config.yaml
num_hidden_layers: 12
experts_per_token: 4
moe_layers: [1, 3, 5, 7, 9, 11]
router_score: "softmax"
balance_bias: false
shared_expert_gate: true
init_std_router: 0.019
lr_router: 0.000665
beta1: 0.9
beta2: 0.95
dataset: "wikipedia_en"
Below are experts of layer 5 (counted from 0) of a mixture-of-experts language model. Rows are named router (the router's row for the expert), gate (a neuron's input weights, with its number), up (a neuron's input weights, with its number), down (a neuron's output weights, with its number) and show model dimensions 80-159. Each number is 128 + 32 x the weight over its row's rms, rounded and kept within 0 to 255. Numbers have three digits each.
Before each expert's rows: a language model's description of what the expert responds to. This comes from a sample of Wikipedia text that the model never trained on.

# expert 54
Line and clause starts. List-item dashes at line starts, especially under See also, and sentence-opening conjunctions like After, While, Although, During.
router:104108126086124087159162129156084123107157160168100125109106148166135148129123136140152094202072115122140201132197089110151144148069139100114125122077188071086158160152162146127137184079121136125097143099068085089129145139148183129099130115
gate1:121146126128089067140137129151157127138204131182099157133100101136123153141151088100104144159138152140084129196124071077110172082114149097104101179142139147137125093213124138110080162131125132159101094111129117150165106160084169121134141079
up1:117154131139136109100098083125141104181161122161097149097124137188155113149093143121076146112134129104099178138143105041105139105096122089100073110087123143142135121131123107138097123102197115095125103099132104078070150120161113130131148098
down1:125163096137091185135126083119057091164136089134104127141149174163088159107106137059110140155167163173077155080084117155117038105113127153107116089135109187148085139117151122145111121142181051168077090139087176091114152119172128094146079106
gate2:096153160188101058130087151118080122088097114067144151148153126087191145103161134145135108137120145152073146157160154169101155116169133148212129162110128104183126129132097184167106123084093189108178140139088194105109157131101152096079206102
up2:148076069120138152115165122117168108179120058119147155146171132144108144111160127109113138122127076123200125135107087095137109133130162117105109095166078099143109089129082133102145151083175172126118102108129067147150157155169128128107146101
down2:108142129085134140170165101198176101119179110155115153110170186105110142131118128165144098140070133106160112100104137093156188100095122132121181130204115118134098114133067136139120138162165167127122110112191180095152096139113090198099093145
gate3:145134103152156140123137135132107138077173100191151124129162097149090101154065126158137113145102097068135125098116188150120135105115143137108147099106100098081158077103154108122118110123120124088167122136138136160193155176190139143163139180
up3:167142071085127105043118110143081129093185092139138163093089162117066156158144182138107119192103116129145102120143120103095166129086094117091144168133154133168151137201114110133105105087153109077149153182152152139184089136144047077081099146
down3:139127077113110161133178171163110122130133109119178099085122100114094092165150114140150159149125103109121145153122141157112130077107132069132092147138138059105100132123018130104143118145169167149145109147169117128123128117149111144087118162
gate4:115154131134175093118100097156081137115113096167135133116089122175159155113159082081112132140139097146151102144165061205126128121142088098139118141152117096079170098136107133102096147125101162162154189089143147144081113133107142116122180202
up4:111143179184158129132102115081158124118138123095073122139134169107145079152110142134192171174110102162144119098171149118111123103119147155102091072133146148102162121079110154148161077130057132110157074075135121176172076144086132160163101119
down4:102118144047205136153101118153137136085117132118167164108183137154076101153196117130076120082109103122132112154186121107160126166139114136101219140113151086167055126099120118146098170143079191080134143140100177106151104114114151117109108063

# expert 56
Word-interior fragments. Middle or second pieces of ordinary English words, often after a capital letter, e.g. B-ust, Mon-ument, C-over-ing, wreck.
router:108089112087125108162169175194121085092184151144062135114142165172092138155096122160203106149088080156165140137161079125163121139096128077168140108120175073086156166143167157141087155098103185107103102140086119124154144145136146156101094105
gate1:166126131141114137128093162114074107158181119182130129069133137126119101186129160176120120108092179137156133169136075100093177086189154119080092090143148127052128109155179094130133133115150193183077145116059148087103138144090069165152110172
up1:123095141050125125119124167121112074098105132081184181146153137188162157130130064104153100105061131122108159098032214135127117111114094124119130133082112111116167186112114159109145112081147132122112145134116117118148084106146171105116162136
down1:124127123127160116154061161096107123102158126138183102160113166141174149130187092103138104164054154087139190134163135121096111154147073146121092187142192116108138188133127171165170058151174156097134172156161101147122189144102136139100111118
gate2:111083107095099152157074170102125121088077085175119104126106091089159108159141151125066109110095110090132145077182141082084079145142108151115082078090126122126071135133147132190101158128050190167139127124145147151120089124116115107127096131
up2:105083117146128149198084187140126104101166164156104134118152118137089128147114085119137115123086113154132149154090099157187142116098177114089110084079112054156131134099102132150190156133146120077181111133093127118094135130116166075118101124
down2:093113104141140070105084139180149180109129117096132107161120132156135054081135119092096135142153128143084085162144133169166091140133074177119179104051084108140105133114110170163133097135179128076129161142172155179118133158186167126181173143
gate3:120098119120119053106116092075080112076135168135106093035107204168126083109082167181096153150079153095125159151107192167162154136116124155155093097120122148071151131125180109145093146144101134074127106129078124121106146141098140120130154154
up3:117082073148155117149069076141115141104098169082128107134116122136111147109066136146111117142116106122142165155134161204112145131155084218107170115145131191057070125135121133076099090095126170099119130144071088113111170122129089154144161148
down3:098134148171133121111083127138193130102098096118091101126093147150101154147074205148142142122083151117059127125127103154180137099119135175161114145155141136094142179143165134137126063132085194118108102138167075140095125103125081137146126116
gate4:064145058129118085139103195152113192097046112109162165144087151083147145132083135174130127119124097075167115172159152183116132120111113121135098130112110165122213111156143068154118084141116119190114175075074145135160183187103123114162166141
up4:088134095129138100130141083124146123090130136118211105116140102141101164144203127128159153147116144185115110094125156177114150118180113126077082100200142129125120159151179129115119203091112110128149154123114150165122118151103142107101144148
down4:075145080094169097106121108163091170140159159145144160118117145165124113161151124113107102133073105132168133128107102090129189125194067094132117155147074069099142121127139115149123161126056118133141112120110106096084136151113117159148101148

# expert 0
Year digits. Final or third digit of four-digit years, especially in census tables, dates and date ranges, e.g. 201'0', 194'6', 20'0'8.
router:075102129098101124173181150149122098093147135130112094080145147175119131114121151114128081154081100124140173136201089139150124132077171082153127167068131095107161172165178143150160154111119169090088129097118065107153105126135163172138142102
gate0:116135064156155101157096136129143155150109138129198084142158148159115122119052065140123097117136092058079147116118143072154089149122138116059125124136151095148126108093120122125110131172113136054111155167154130090161178157112181092128149211
up0:152116163086175132119123071071151106144142118160086156142074155166138190108214143123167117147072203120108131122078084137168134118187062134161148106185112140129127190110172129159086119175143168194128103152108127166110087119130137109108104070
down0:151153116150093122105154109165123139127131101125145116128132170136077082146186146144110111058153110119092085104140086137147055147113120159115152132185103127194134139147072097147147157132068111173137064124108180193098140160164158116111103180
gate1:160142213155123114106067158093109176126111143174151109113141126147155136079147091146161151133126141086115147150088110114149199071079109149120101178086113114168135069146152087117136139101166155176157150171170114004167117111061132124142118158
up1:148185126173169129085115145129142139146165104124180118163124120139102140157118113075064058168122113089180163126144102146169108147128097107078171115129165124207129144101094130134063133114111108095179054145129199202105106183160133135098131169
down1:137114185092163124142128071141153131135158115144104141064096117131091138139130139125128102143145150091137132110106093063117071131099110158099116162074119086137177123174132158133103084040163077106105065168114103158082189179170140104104165129
gate2:109141089136174115080178164101142185165136100162116138063163102096123148154127185129096164130136127124082138194128142125119079179137131101080121056080167146162102136151157181168112121143091166095109123154170119146172149103191089143097120153
up2:108168115131089103154142110126156132137120131152109126148120072151149105150098197195052142108080182129105137094174075094102145041113186140125089071093165134113092164161110115092132137131146148121092136174143100193151158184108143126092145081
down2:123145158093103163141149127152123127128082205105162130065151122081110155116198111114116118105124164083149115121169078141109134149093106183111120141121179115139170172154158089100082132125133079080060142148162137118148147112095166121155083161
gate3:147103106143159152163086144119119147089125156124109166125143021167082146127154112093078128160153176071192163161119146125145081109050158142148127080087106097187105120070113170104153129096189173084150132101116138130109120138064171170106111144
up3:143165084049099123086127166157106052183108133183095145118106170182155138155088129108113111162079144156128113134109093204133077126180177178159052164179138188118095135135108157125081136111096136132122116156180168130152130149125148145138185120
down3:108092141116109093165155131113126130154206107117162112167139127143137125134140105145102165155090121098135109112080069124142111098138084118174078149133119075099115100177129084102161093122091111172122080136142094123099154134115136188143109123

# expert 30
Copula and infobox keys. The verb is or was right after an article's bolded title, and field names in infoboxes and taxoboxes like Coordinates, Key people, Ground.
router:128140134082104078124127133136092075088167185124086134118162158162118128135147150150141112182079096123126167132156110099167100163102174120187121136121162108130179168177194140161109178089065168059110072107127122105194107158118154176079125133
gate0:167116134163102093084110121131142160126112092111099159134131136148057057112109145123129114118125137088084109131087158105094129114072113173140134137139178111101161115096142150200091161154138091084100132104184150134158122187110047133148126164
up0:104177169156150102102078125130093168087145114156111099123134082142160134099150092099124197103139116100147174105139086144130080120078158146141085136143176112124189121121107184174170110137110106061154141106082142116072106122120112087145097109
down0:142125119179126126117106124146127100170091128110098099182135118108107113150112108129176116079140146090169139099102145158109073106109132121131122129049154124163178115133115085127128081178151093093138127083123167120100110060156168132147124162
gate1:130093143122151084129111125133085127083100135155124222143204107121104168113109111150093156128153110152149152113134135078140105145084094146107175099125089135130101184127131180179090092152054082119102132136110151136161115104061109119183125177
up1:122098083151075089107101098146104134190142144183114160188199158100154162077170122154087093133092089113123127116085176065098161157128142120123199114087121134148112123162171127122131125070147088071048151103118196150136084137107097097184128142
down1:114115194174090073048159115118123104131080087124112184134166072132129135082146115159130150140210148153066146112147153123076130131119131183134089147176106102158114139131116109146097108098121097178142150107133162151136154156165137090133153121
gate2:154209131139059109126055109145195155183143088107132049155107137178099143170115120169174135122109064116067183114092138135132095109127144118111151109139192067137132170122171132156093116120091124058152147147108123112125081170187126161149083186
up2:190125177136153130069150099135108153120122141137100198123125130154091090125171153132142115187066170077181164117145073186095119068114152156140184152059179139073147045097130079095127132157112165074099126181122170142098155130143151170114107130
down2:112095088120129148098158127098158140117140153164122112165189122141098094109197119155149109103124146091173157088113123086141069111091168126139117152048130124113157097088118134196094137164158121126127170098141149102111087081129130145120123082
gate3:094144126069144180151140108094149100123147197124144108050099150105158175132177151134136138152078180164144196143117133108129160160106083133093140110098117108128131147155133160128133123101129105158161073162167094142132157171174137146126123148
up3:038127109133088079097063074107162113093108121121195103168137114102130109002124085190147125159110142142179089098103114095146101134145110135080135166177113162086106152081095167100092124157134144101116098134077091088093152082182125173129201116
down3:120116123169174135084170175141093196103087080112103141148130084069075136079107129174134138153105112144166123119134156076139139134080061149152134127132141078118063126123149086106140171172106153129123111087124130130124092117110150057111126086

# expert 43
Digits after decimal points. Digits after a decimal point or in version numbers, percentages, track numbers and ISBNs, e.g. 4.01, 96.2%, 11.1.
router:116113121085090084176176170163152066131175138121142113085110201210124154119114122147149105147086137157151157071144091109154097124114138094136146135094150091070135170143181177143085184093128153091127113126118109085179120127150173172088128142
gate1:158134069137118104163125101144142111143137182157120108121134118131127137151122109113115135084098136142115058144132107148099125099159133110105107091133131101150103161106099154138102164140134077114165134123156123150091100122150109115158127168
up1:116110115116142122141149125141147133153124098180094132142098119151055176095110081162165104148137113135134098154102097127120137102166085131153106104129119187111124151109171111152082121146188119120156084084106121087111124113089125183126108133
down1:112117057108141238157163127146122088127115121112163142056146159178140175098139159153127160076143065161107121102121159107171108138127089127135157116123129109169104143048169177122170139171100124124127168141193201082134153134109112133128104087
gate2:126076126066139159164110137138112112161109139134111123134123157176143173168103163099089192122153107095182159197125172121076163140129087126132124134108104128064112148150133118148116138137190171151121148142081159133138120099121127137154189125
up2:163142073134143116110129187068119128160105126117167113140142155158104152114140158112148233163142092141107150108138160109121180061167135128185112111118136151132110056115103119090143163122168159156161103119155140141151100128132137125126119153
down2:155115108052161068088117118052137061124126114145071094110126079125171094166168045138159150125144149100091134154108135163117134038131139148155082171132161124159148148140176067083144135074142073047181099061122107145151188119119149085152076160
gate3:137100152095124168168129162139142125148122189159160112068064089122089140094127088141109129087191108176118155100099113159154129110113199196102158189104107183087139122175137126140137115115144159107071187110120137169102113105139118118117136084
up3:160064094137154096118124168111180126136172097149094163152123122151131105069147110140178087089125123184147142131114123120142137115133128147052168186074102174106135092101086097101131132078172124050205111150118125166072114072099117192126118080
down3:071117101143153146097186166089123113138119130129136145091159161159154148137137138179145087130184107113018131105155091142097146070163130122090127184149096128123100146174125105130188110181119109171127161156132123174101152129082097186140078169
gate4:087198129128124110157190149148158099106094099110103133112145155109169165089074140134076164144098086102119150160092151155094159114114078083149101086143109075085149110106092116123151155143145121045169157112105137131106096160120100126166151176
up4:083100189139101099144096112130144141115158131121095147159151173099173086120133143111180135125120114088163137110221121077103179141136155089115160162137091171146152168135115131070125174135125124183093066130127122165115111129135114111122106145
down4:065169142120109125084172109121142170124127098148117155092165183081072139130121113159121062180107118116237182124168148137164146116154166087142113150086164134093139167122117120086137124127071110109128110078154115167141135167141110225111120062

# expert 8
Infobox field punctuation. Colons, opening parentheses and pipes in infoboxes and tables, especially "(age" after birth dates, coordinate marks °N, ′, and ISBN.
router:110080140100122116126174133153102107119190144090093108083088130149094101151142123091132117178051033101171137094178078157168111133074138147173153134132173145091180134125173159165137148095090154132099088112118139117168111147144185137085136135
gate1:126110221133096107097143166159069106125140108150063112115158110117076126131152112096164114122158075153136084089111135171129171110143088148135080110091088158129126090155196133132097156111118152126138158234107143152113093155138084107078132142
up1:144109180124119139131121114095127077126143202106104118110168127150119077086203089096122139111142155160099103078086172170158165065145094137083113128090096159142143141146117140193146151115122146133148153121086101105141113145140160128157173125
down1:077076112196164157080107092126213064175161119119143191157181090108162086085113084098148113126131084118147179116129152163062189115151107146120120117117171106133108128150070135139139128166102132132072138110118181148134160126174145119141113186
gate2:117077093097137123114074094121174132113126098115133087157075054149143093101157114090147168180103110118138095198104188092124149151128118165159161091168090131120141144108106141195154162126100207159107121144152161139127114098058197076132176160
up2:125082126118156136145076098144145102084095175117132126157082097145134093118144140113136126143113093062104126117134139087150138162120166132129120172133171111120148149181139177164144158085112130208110186163101147129186138121115151085093202150
down2:102100105116128173112118109139185162144201091080117123135141141125148046099144120078108108124123121106125090145139137142075151154236168146130171149242093125167051150108089160151154175139118165085050134135064140140115174138142108133132098178
gate3:107087153133120048139189149087111103075118124113104121105095132101147146181127143097116049186126164103100107077186140141118141148131131117108116062122111151125153162071158133108146147173143139110125109138058135103144167132107164093207153115
up3:127096157149123127133083169080131127065123066123081101127088123116067103127068107126110101124156129140087120108103138149081161138155136151116159114091165152125123100150195140077120110174075117077132173123147173159073128144115123070156117122
down3:151146106167151130108134122136186132142129154158123148058124088141147137177113115111115118097141178116122167093116118058156157132081184110096172120166169126150087088082121163105134132113122133136096138064154108185154110139086122189131112106
gate4:132095126093167162136106116134085110145145077156165131093124110148129165173100109165077098088134135108145097104075149185124091100082116144151130074185118103129162121075065154109133191115149165116105101123140094115192151142128184115057116111
up4:143138127108108144121186090145135071110130090137154137211120115202153166125148044111081168177114110100061094127089125213104032101099122130159188106144113161084157092102159129139130132119141128072150138092142140112136189121171145062096105120
down4:150089153099085147087151130087203099091142133091119107116070131109212097180158049118139174108098150125099114101105137155066117110105072095174121078153123143136178084120125125140166127133120119168109126128129135180151151150108106115111159132

# expert 18
Infinitive to, row ends. The word to after verbs or adjectives (chose to, play to finish, specific to) and line breaks ending table rows or list lines.
router:129162155094111130166177152130109106147144177146138109120115118191107167107143157132187102219098115110150180094162099148159097179091122104162153161100179099055183135151151174183091140079122159138101134126116062102136109181167177132128151112
gate1:143137109168128157102084141062116144090125140199130174109175205136106145135113151148120134121070074159124137107168135114071132126189116119155136158164157123135127128141138154122184083121106116176142106143070080154159183135112085130152163091
up1:147098143125140124062151089142098158131132118161150161121118076113168138181123135178139138108210201155101130114082080100058104141163077073203143135166141128129179081122111150099158087078078074140070153083088065112110154136145166101152121135
down1:096120165191116168062144099099134109111140143178098176122110138125096123114141084196163154155113145135152097174097131150105163165144176121096113153099163137178148102161150196184085122140081154103162154100118180109093094139130120146131142090
gate2:191134176151137144140125126102172177145093115113182197145113118195107127115125126165137116104093145104099171153080100131091122086125110056128173183099161108106150100220107137112159071103199095135112151146148163094098145109097129122110189123
up2:099131068190145097142153099059119128204105115119130104147122168165130096154109101160161143153140060137146105112095140142113065094087130105135133103054140112159123110166134155160154088124112137179116096143185173185097062132121045141171116130
down2:130125156138128083219102178150112119103157082148128169118140164154127157141137136117097106157095147157112119131129105132092131118177138168111162162100126119180143135098144079140126164155130127129137062043128145128118126117102192150115127095
gate3:089131071149116168167141185110095154114144131167113121148128167155157154133118119179102065074128135108150195144141132152121047059155140154090134130116122077128157158012115192141115163100109144112138160168126153140110198151153117073118055149
up3:132117158126145134127184162136148209142152118118105135130100100165126148132152142080153091156128149093156119182058145120129112139156133126209104146127135095186122150094146127179136116179106191109150133109155170189071131138131100088127169158
down3:138177164163100144161126181113121128154099078118101096163124119161116156112152125140106090174096109084164060118106083132134161157122141051119139160120201153121171119115142188160154119154105167130131175152155146100091084036157148122178167137
gate4:117174118137042176135135105118102093127136103163158118180127067080172145137173161100095139106062120117169177120098114137147114163148134126141169172124112093108109147110116087132141105102143083152100124171136112054140113177132084145131107098
up4:161150142130094131115156081116112183139155134137167153150122107163182115093159169163133149148133101110110123122142123187170163181169115118118227132123137130197107150138084154182129129118150035125135139143137110078094152150144101100071089112
down4:149160120144091107102150153071144201150085134080185135131138080097140094122183125166110141145124098115122150162119091186115088168112125174160095077128087135125066110155112144121140148121138094171161122131160118114091078064176138135143165130

# expert 50
Table cell separators. Pipe and semicolon separators between numeric cells in sports statistics and election tables, plus minus/plus signs and dashes.
router:109105157119108083141179138110122089095136187117102139131136136163095155140116153105138142187075126109203169115184081114171083157057182113155142164092140075082174139146131134130148177117133143149091110116105118073143143110123190210116123080
gate1:136066129084191146077125204113119138182159126108088108131080168135064124130091065078114111138107098129124100187153132144097112186151150121162129137135141099091093120151151138168102137155098200150144040074086154135124165151170150105142151186
up1:196154154136156145114109103168159157152153145118134146147120104100155127137125135131133153151144115103101161164152177139092123111159073067138127146146194094152138123137136099148103133089084057126100127068146089170174092150141143075150062093
down1:165170133107151073105141154141134137102098097121115083184110187104153159104122157135150171114091093143136120093087124154160138095192135151087127078143165144064114111155137168162043163097174129112064145112152113127133125135203103160167165108
gate2:147119088114136102196083135156071111086117109175157127074047099157126110142126074050093092133124128110169165111106078124109136102178165114147145162130128115109197112143124124091163108129179145124123077067135173114117185175157140095101100100
up2:167037137113167063122125072161061194156094103130199167170153096073108132148155098142123065132142148138088122085156113080121093129084109142089161142165109116087136125074175161100104152081147145155166158118126181115157127149090116131153096118
down2:075103174135158140148110128142094172088126105129114083143140138165087135088119134127131163116134061121195114138033093148048139173115114155139085170193135116111112069171115132179122128133128167080143082117143094090142086128137151168094066160
gate3:126056163130153081124124105129090137174079167160081114183140113115126042142130180072132131107131099136140124150131074099091210111125122105082185156098091102187140093105121114151140118114127115096147091105153100110140138100132089120154135082
up3:156092157099118152094130122150102133159133117198140126163081193093133080195061069139120116126114152140166157109161132145105177188113119148165136088113131152121091127132127131126127099156184159088136149099155130169083179176112166123101139118
down3:125142144123083147150073158102126104161122150109118138147149108106115118137111141083063181163139140140156114133064127191133086187156122189144135144130091172145098121098128084076141093155159104112127094150143112101148095089101150125148128130
gate4:153118076067169171107115152125129112137150139101124144129079057133095083166169163152102088118155085144132100168090102150129172143009121054121102117163129131109160145141137149106145205095131081127136064142088118116150112143101103150133129133
up4:131199160136083147148118125096110132109095093141170131139160177163105140078113135153125135127113147137081128062152154152088108112155134192090092114142092146172113032160133110170145128117098103137107128081156128101138056147154164193112116118
down4:122126105116099092233105129171092108083130148107116142143174147136070137081153097117141122154158124129129112087134039140133134145109119118096101118156144114157086099209127096100124162199185123097142117105163109150128099107152130197116123109

# expert 7
Last digit of numbers. Final digits of years and numbers, especially years opening article sentences, plus digits in tables and codes, e.g. 2017, 1996, 1,208.
router:070127099088107078186158167191105087123163151123129110087151204163133191086139133125164139170060118121155166141192099098167099154084160080150139157095158092094171138117201180149109165100115182109113126115101107071168162151120214177112106105
gate1:084162170072124127131188102154142127130131144112135156170165121125113128108117123152151055097122151099166131145180096162090052096108160128080131164088139120152178125108100080124074107178121105096097124103088069081097100124175125147130092115
up1:145142122111086118130092085148169160180062093078192100144138092107173161129122087116138159129105104133134168094110170143212090138129107167100134152063089112098123131156103081102088098097137148211118104120109152055171152120052171162150144095
down1:062237166090099163186125156136157128139122125106136104080106096159129108133151131122167147124117127155134091111119186120108145081112097129135157171126029153167122144101176146097138102112104102133141140157144093156154163058137080163133105121
gate2:109112112136118043087096131146096129138171167098127165126135100141085139145116168066100153145158126114161097119088042183109141166172117060127140133097102128158116194130153149119159131025126102158083166116117127177105075111093081159135098155
up2:119079073146165146138088157129123165128049081084097171105138145080091075099131166106071134142156141166097136137096151112114139136139134152134110125069124142163128182083144074113102133095159112079102233125161122151121118138117121119160105168
down2:107134148164158061100081175147139105115105124128195125136111089153140064112176077205117103164116149121159128159101105116110178160161145136129139097165138151139102075144101156156081144178114132105169206108151115112079148118136071124071170133
gate3:102168120084188175108096127133107138129128109085129128144114185140121125119110136105098061180139113081096158099145174146159066134108105111164101166165115106108155158175159135079134124132156114061117087090093073177089108159127114129146117144
up3:092117133086158147100128178134121156145171148140143121133140131133176092151161095091165100200089106040081126146128164141129114104141113143136089139155112108154147121159174113083155124093144125119155129138167088134157168070170116169109095141
down3:136118224137160167160163180148202170154086144107087111164128132179122151168177163139062135139132149157110145152144174114103125064187162122142132179146114064079173179114076211118074073103086113091148142168170057104151158171119147095110072140
gate4:108179136125069143142117150092141121118116143126101177112144085107159175127167102193126114084036156086120118129141131127129184130106129154142099094174148112130118137146160110115173101080104135133190158143120133166081141185077137161082158135
up4:126130154093101112147107151055117138172103154135132154141072068115135130121086129095088144122139116080148136094161057089172080096157122156168120140128080093145111103168078153122139095119112179131130104075148153136145135121094100155186137147
down4:160075080163104048123124077124087092135145149142135157134071156133145097110128081121130144084150142101081148069121124111155079136079108115109113142099198131112102134129077144079084157127083112121114070081091126192144156117087173168145170115

# expert 42
Headers and section words. Column separators after the first table header cell (Rank |), section heading words like Career, History, See, and words like Votes, Notes.
router:110138124088113119135171150141096048127137193148112118114098155150127179129116158096196128154102149138147170116118098121131098162067147100186142127097171092099241171167163177164122157102129155114061081074115122135161154141122161171133152155
gate1:122067129115118132115098208107131136108109127107117140138192137113084092104064157164108138124130176132119080065145172130139117134109215080131100144098169074181187145084109125142088158164122133147121137144130135113121192159113162172064137176
up1:126148125127094125144098144086113120107138145102088124091141133106134141130128146093172134117124146062136117134147120126159093131121109166095107157161169169102117119111145199130128131115115108165214171224083126149152147182155085123093112066
down1:089126050079106117110127119083143138149135153086107152121103115108194121185110092143095124153127163127083122083144148135165106139111109145149154144203153170183121132077120122135107124093150142113111110104119156116199190101149097105105070095
gate2:142184120137142140155126126115151121165130238144124149065093113119155068111153135180089130179104114135146170176125130136152112108088147189090181082086144114121150156176127150191090080099093141116092132137127118169134128170088144193149056158
up2:136082150103113158107108133111120095138117138111120100126148104126118147133129191116088119094134120179105182096091117177136127140104083142112194165118092125101121144165202124201153129114164131100114193099170103167097067083097161071111129094
down2:163114119124126132097113097125120096076133180112125124145069105133104130120127141124118127120121130088124180114085145178119136084145116216120137121107142168138152155129127144167074162143142073164068140170125141139192141127123137196095139145
gate3:171072085155159166147109142134143143148060173147170083138070153085156129151079112132182117141100128079100141139052110085122092130074119145145090127161158118131115162148134157114148145094093113109137172105192157122146133144177122081141137117
up3:115105130101109092160131109149080074136091104101202111154150102155144160080118132166142126104152121097150142130095172158136136193050091138144140119163070093145096123103145187187149134196169121143135152179159128131084157113109166103211142135
down3:156124128156078146118111136216104125134146116095098112134153107146103112058143146128133196184134118156135060152148143093053086095129155088130100169146157132168095142107141157113110152139138097126152203180101129113134123099147168110102126170
gate4:084144103133090117135146106166134130163163089159143145200131146166121134150126158145085117140079082125114127150124161109151105199092123116135098105068087078083143161073125161152131169137134099122138111056132071109213121145087143075135122089
up4:092141145113097109153073105109182155105125143117118126090140143098087074072093116179156134121116099085110147119090087127119161138161098135110118120178103163108106059131150108102151152110105130087115123120068130130066132115146097168158161105
down4:119093136061124163160131077047081103170152050112106107159137107111154053166206116135142075092085111145131125134122138097105125135156140139075152154118067138077070129171131131162166113104144067088079190108093134112073144100160112098082191170

# expert 47
Prepositions after verbs. Prepositions following a verb or noun in running prose, like provide for, attributed to, about, between, through.
router:132125140048106107168171159154093094101178166128099110103125165131109160112136130146164083191079084100199158109174088108205094114084130088129145167145161075114153120186149157164123220080086147133112108114080082090128121140132187118119129132
gate0:134095101057199084145130126120150155112180078135152131168104151109117145181121118177137076098100105112147138070171104139154095150148195171145147135106115147086139102124152126120127132133130106133131135130162144122133104170063118152174118179
up0:181118053214162087116084135144170080081109121109097083146159106120121089135128180138188118173131166083104074103138145130117114125088144146114091096130138154141176130155125141138122076151122141136103124138152118107180159205163102122079106150
down0:124168104150133072187180147169139131074136169103100133101083194099104133088106140190115117124140080065115108088154187097178164091122173144130138105190109088070131144153088075139119101192109119116144157155089119120127128138186169095068113140
gate1:089120157135167113161121188094104072059107178094087119143097133158160082105151146097195055129123111133089148168137128163158173149140149153153156156132099160100069163165113186128083124129155136090214091165127097102096184080111135140107061133
up1:122092109176083079102144106144156169161163076165163184122102075155115086148144100175091114095072150090172080167193149108156121108085138126084120130086106171175181126094128098136110102212156100130147153133122162133141147126129120157118129131
down1:146108140139159137165086102152125085091093110100097135127105131114173151133103173132107139135088089150147084074137153093078096087193127130121131103107106123127164170142075095141140164119202169078094154131112156134145084132136099136123140181
gate2:161139114175116145110137060084081115128154123053122125170121102117160097150153129092120092128170116137093135139119102120109132144152134064141131052072073082139133181119125126126155097097127098133092107107131158161171072107088146115147165123
up2:129123129148126155106120127059116136077158158139116123088103130112126069095158104141203115118122105063056109188093070138143161101129085110103103084085135152106135126152119147112159092048107130173157117179172124138100084148190159130119132091
down2:106177124144133163128140102153067123175095156087106118136122120129152117130187099160152099158169161138081112165097097105173100154167069126065116099117093134144122144115158155136142177177141086126116119131133082079100130085114127073097140149
gate3:201119176192122133139155101134102162100133091122166168142214075101153168078115172154148151140131165128159115129130208118123089097140144111086110061112086121151129159105118126147154101101115115163122119110157136108133047168181151133192149123
up3:116110120066086133132101163122183114127177127139198134139082140165164125130092077132154172135153058125154106151141136146154145128095152140136132095116179149150149079138131124149179125156121116118083121133103092144109122142076187087106112130
down3:132070122116089082157071166099168163122126162100121140117135182160149154147079096093130119156097169162084068140115091114086149096108131117145098230131166146102142126084112161117161056116108161128133076121062132194135171161056133147110144147

# expert 59
Pipes after numbers. Pipe cell separators following a number or value inside statistics tables, such as hockey and football player stats; also semicolons.
router:113114130089080092181183138121126113104108233105082132100145177175115132128074128099136117180081082166152173095175125111174116114111164113138117161151152115118145163152139170147081153093092153100117089113087090114140112130133154170096134097
gate1:176105123115185126110112120185103151103153143193162102172126072120127111038224147152183154126089120107173087113215091129202162117160125073090143092149109116114143095163147158113077073151104094101132130153087081089156151118116114134110102116
up1:199170128155118086087162110101140108056153110113120153097136156163172126167060173158087104134141118099192148127131083117115159157128186134131146135121170083132164106092106110101176130112089136141126173150127132139178118114127110084103145140
down1:137125167106086127144146148058186154058191090096110173173191141111079164170112163161114152083133060162129197104126162128146104171148146158173136122078102138101140158184120135094118150107125064077166090161117127121142141086152098164138141170
gate2:165153099151093082175123138140140123107154144134107170110121156114118126125101141149143170083131145162128110104130115168127104107118115114128174159155125137153167090068184090151120129109138114093159129152127107104112118116211079090155103131
up2:159131052131070168083135069155182081112161162084163068075132150136117135136079149151125174163124106174068132108146145128098144156152170136085147139170088106113167103126117098096143081084139104125119158179159134131079093138101101138143118154
down2:103152086186157068149195161153116155143078135144129042146172207134095125152111163194136137116137118132152120119169154108137124158108154132182163115128155146192120187081122164094149169147079124099083155118108132139087162119140138183118130115
gate3:098065092066178148105114113099145100111120101177110057109148126160046100116137161123121109158102098113109156143133129110117177151117150097107143131131160085147126121154126134096132145203107174092054127098169042186162119153137138127150153123
up3:102081097128157127095199129128108084097166091089162106142121114134107103091078133102130167166144105080140131181095167161133140135137093122160104103089155137108136192197105109143091102182152120127153111119118103098221153151086140084135105069
down3:105102113121139124106120143158140110130082140119122141102138157127161183133155152115098204132148143132131145113137143171071102103118099180114129131105169142104129144142182123119082189115109167077135138159114161078172112151150134095096082169
gate4:135119154068111104174085144198093118124098095116119144135146138111105172099155110098134191117101084138118132105068106138176189149108162103133112154137126129135146129075116096124093101151153187132081144174112134085138164146105103154132123129
up4:169110137157151180159090097059135106098049167060154096133131163081105143062094163114158156107185143144125110136115194125129107132190162155113154095108145137145097173138112094162110095097106104078104157191134149059086147077177135179119112073
down4:124109116053149121129094094205107127101156114167097183111094034114146159081158154087134166099166152124116111144151090161113114119112102045133142108115140084126185160123176097115157107115109160177119132115125060152190142128091078101141101130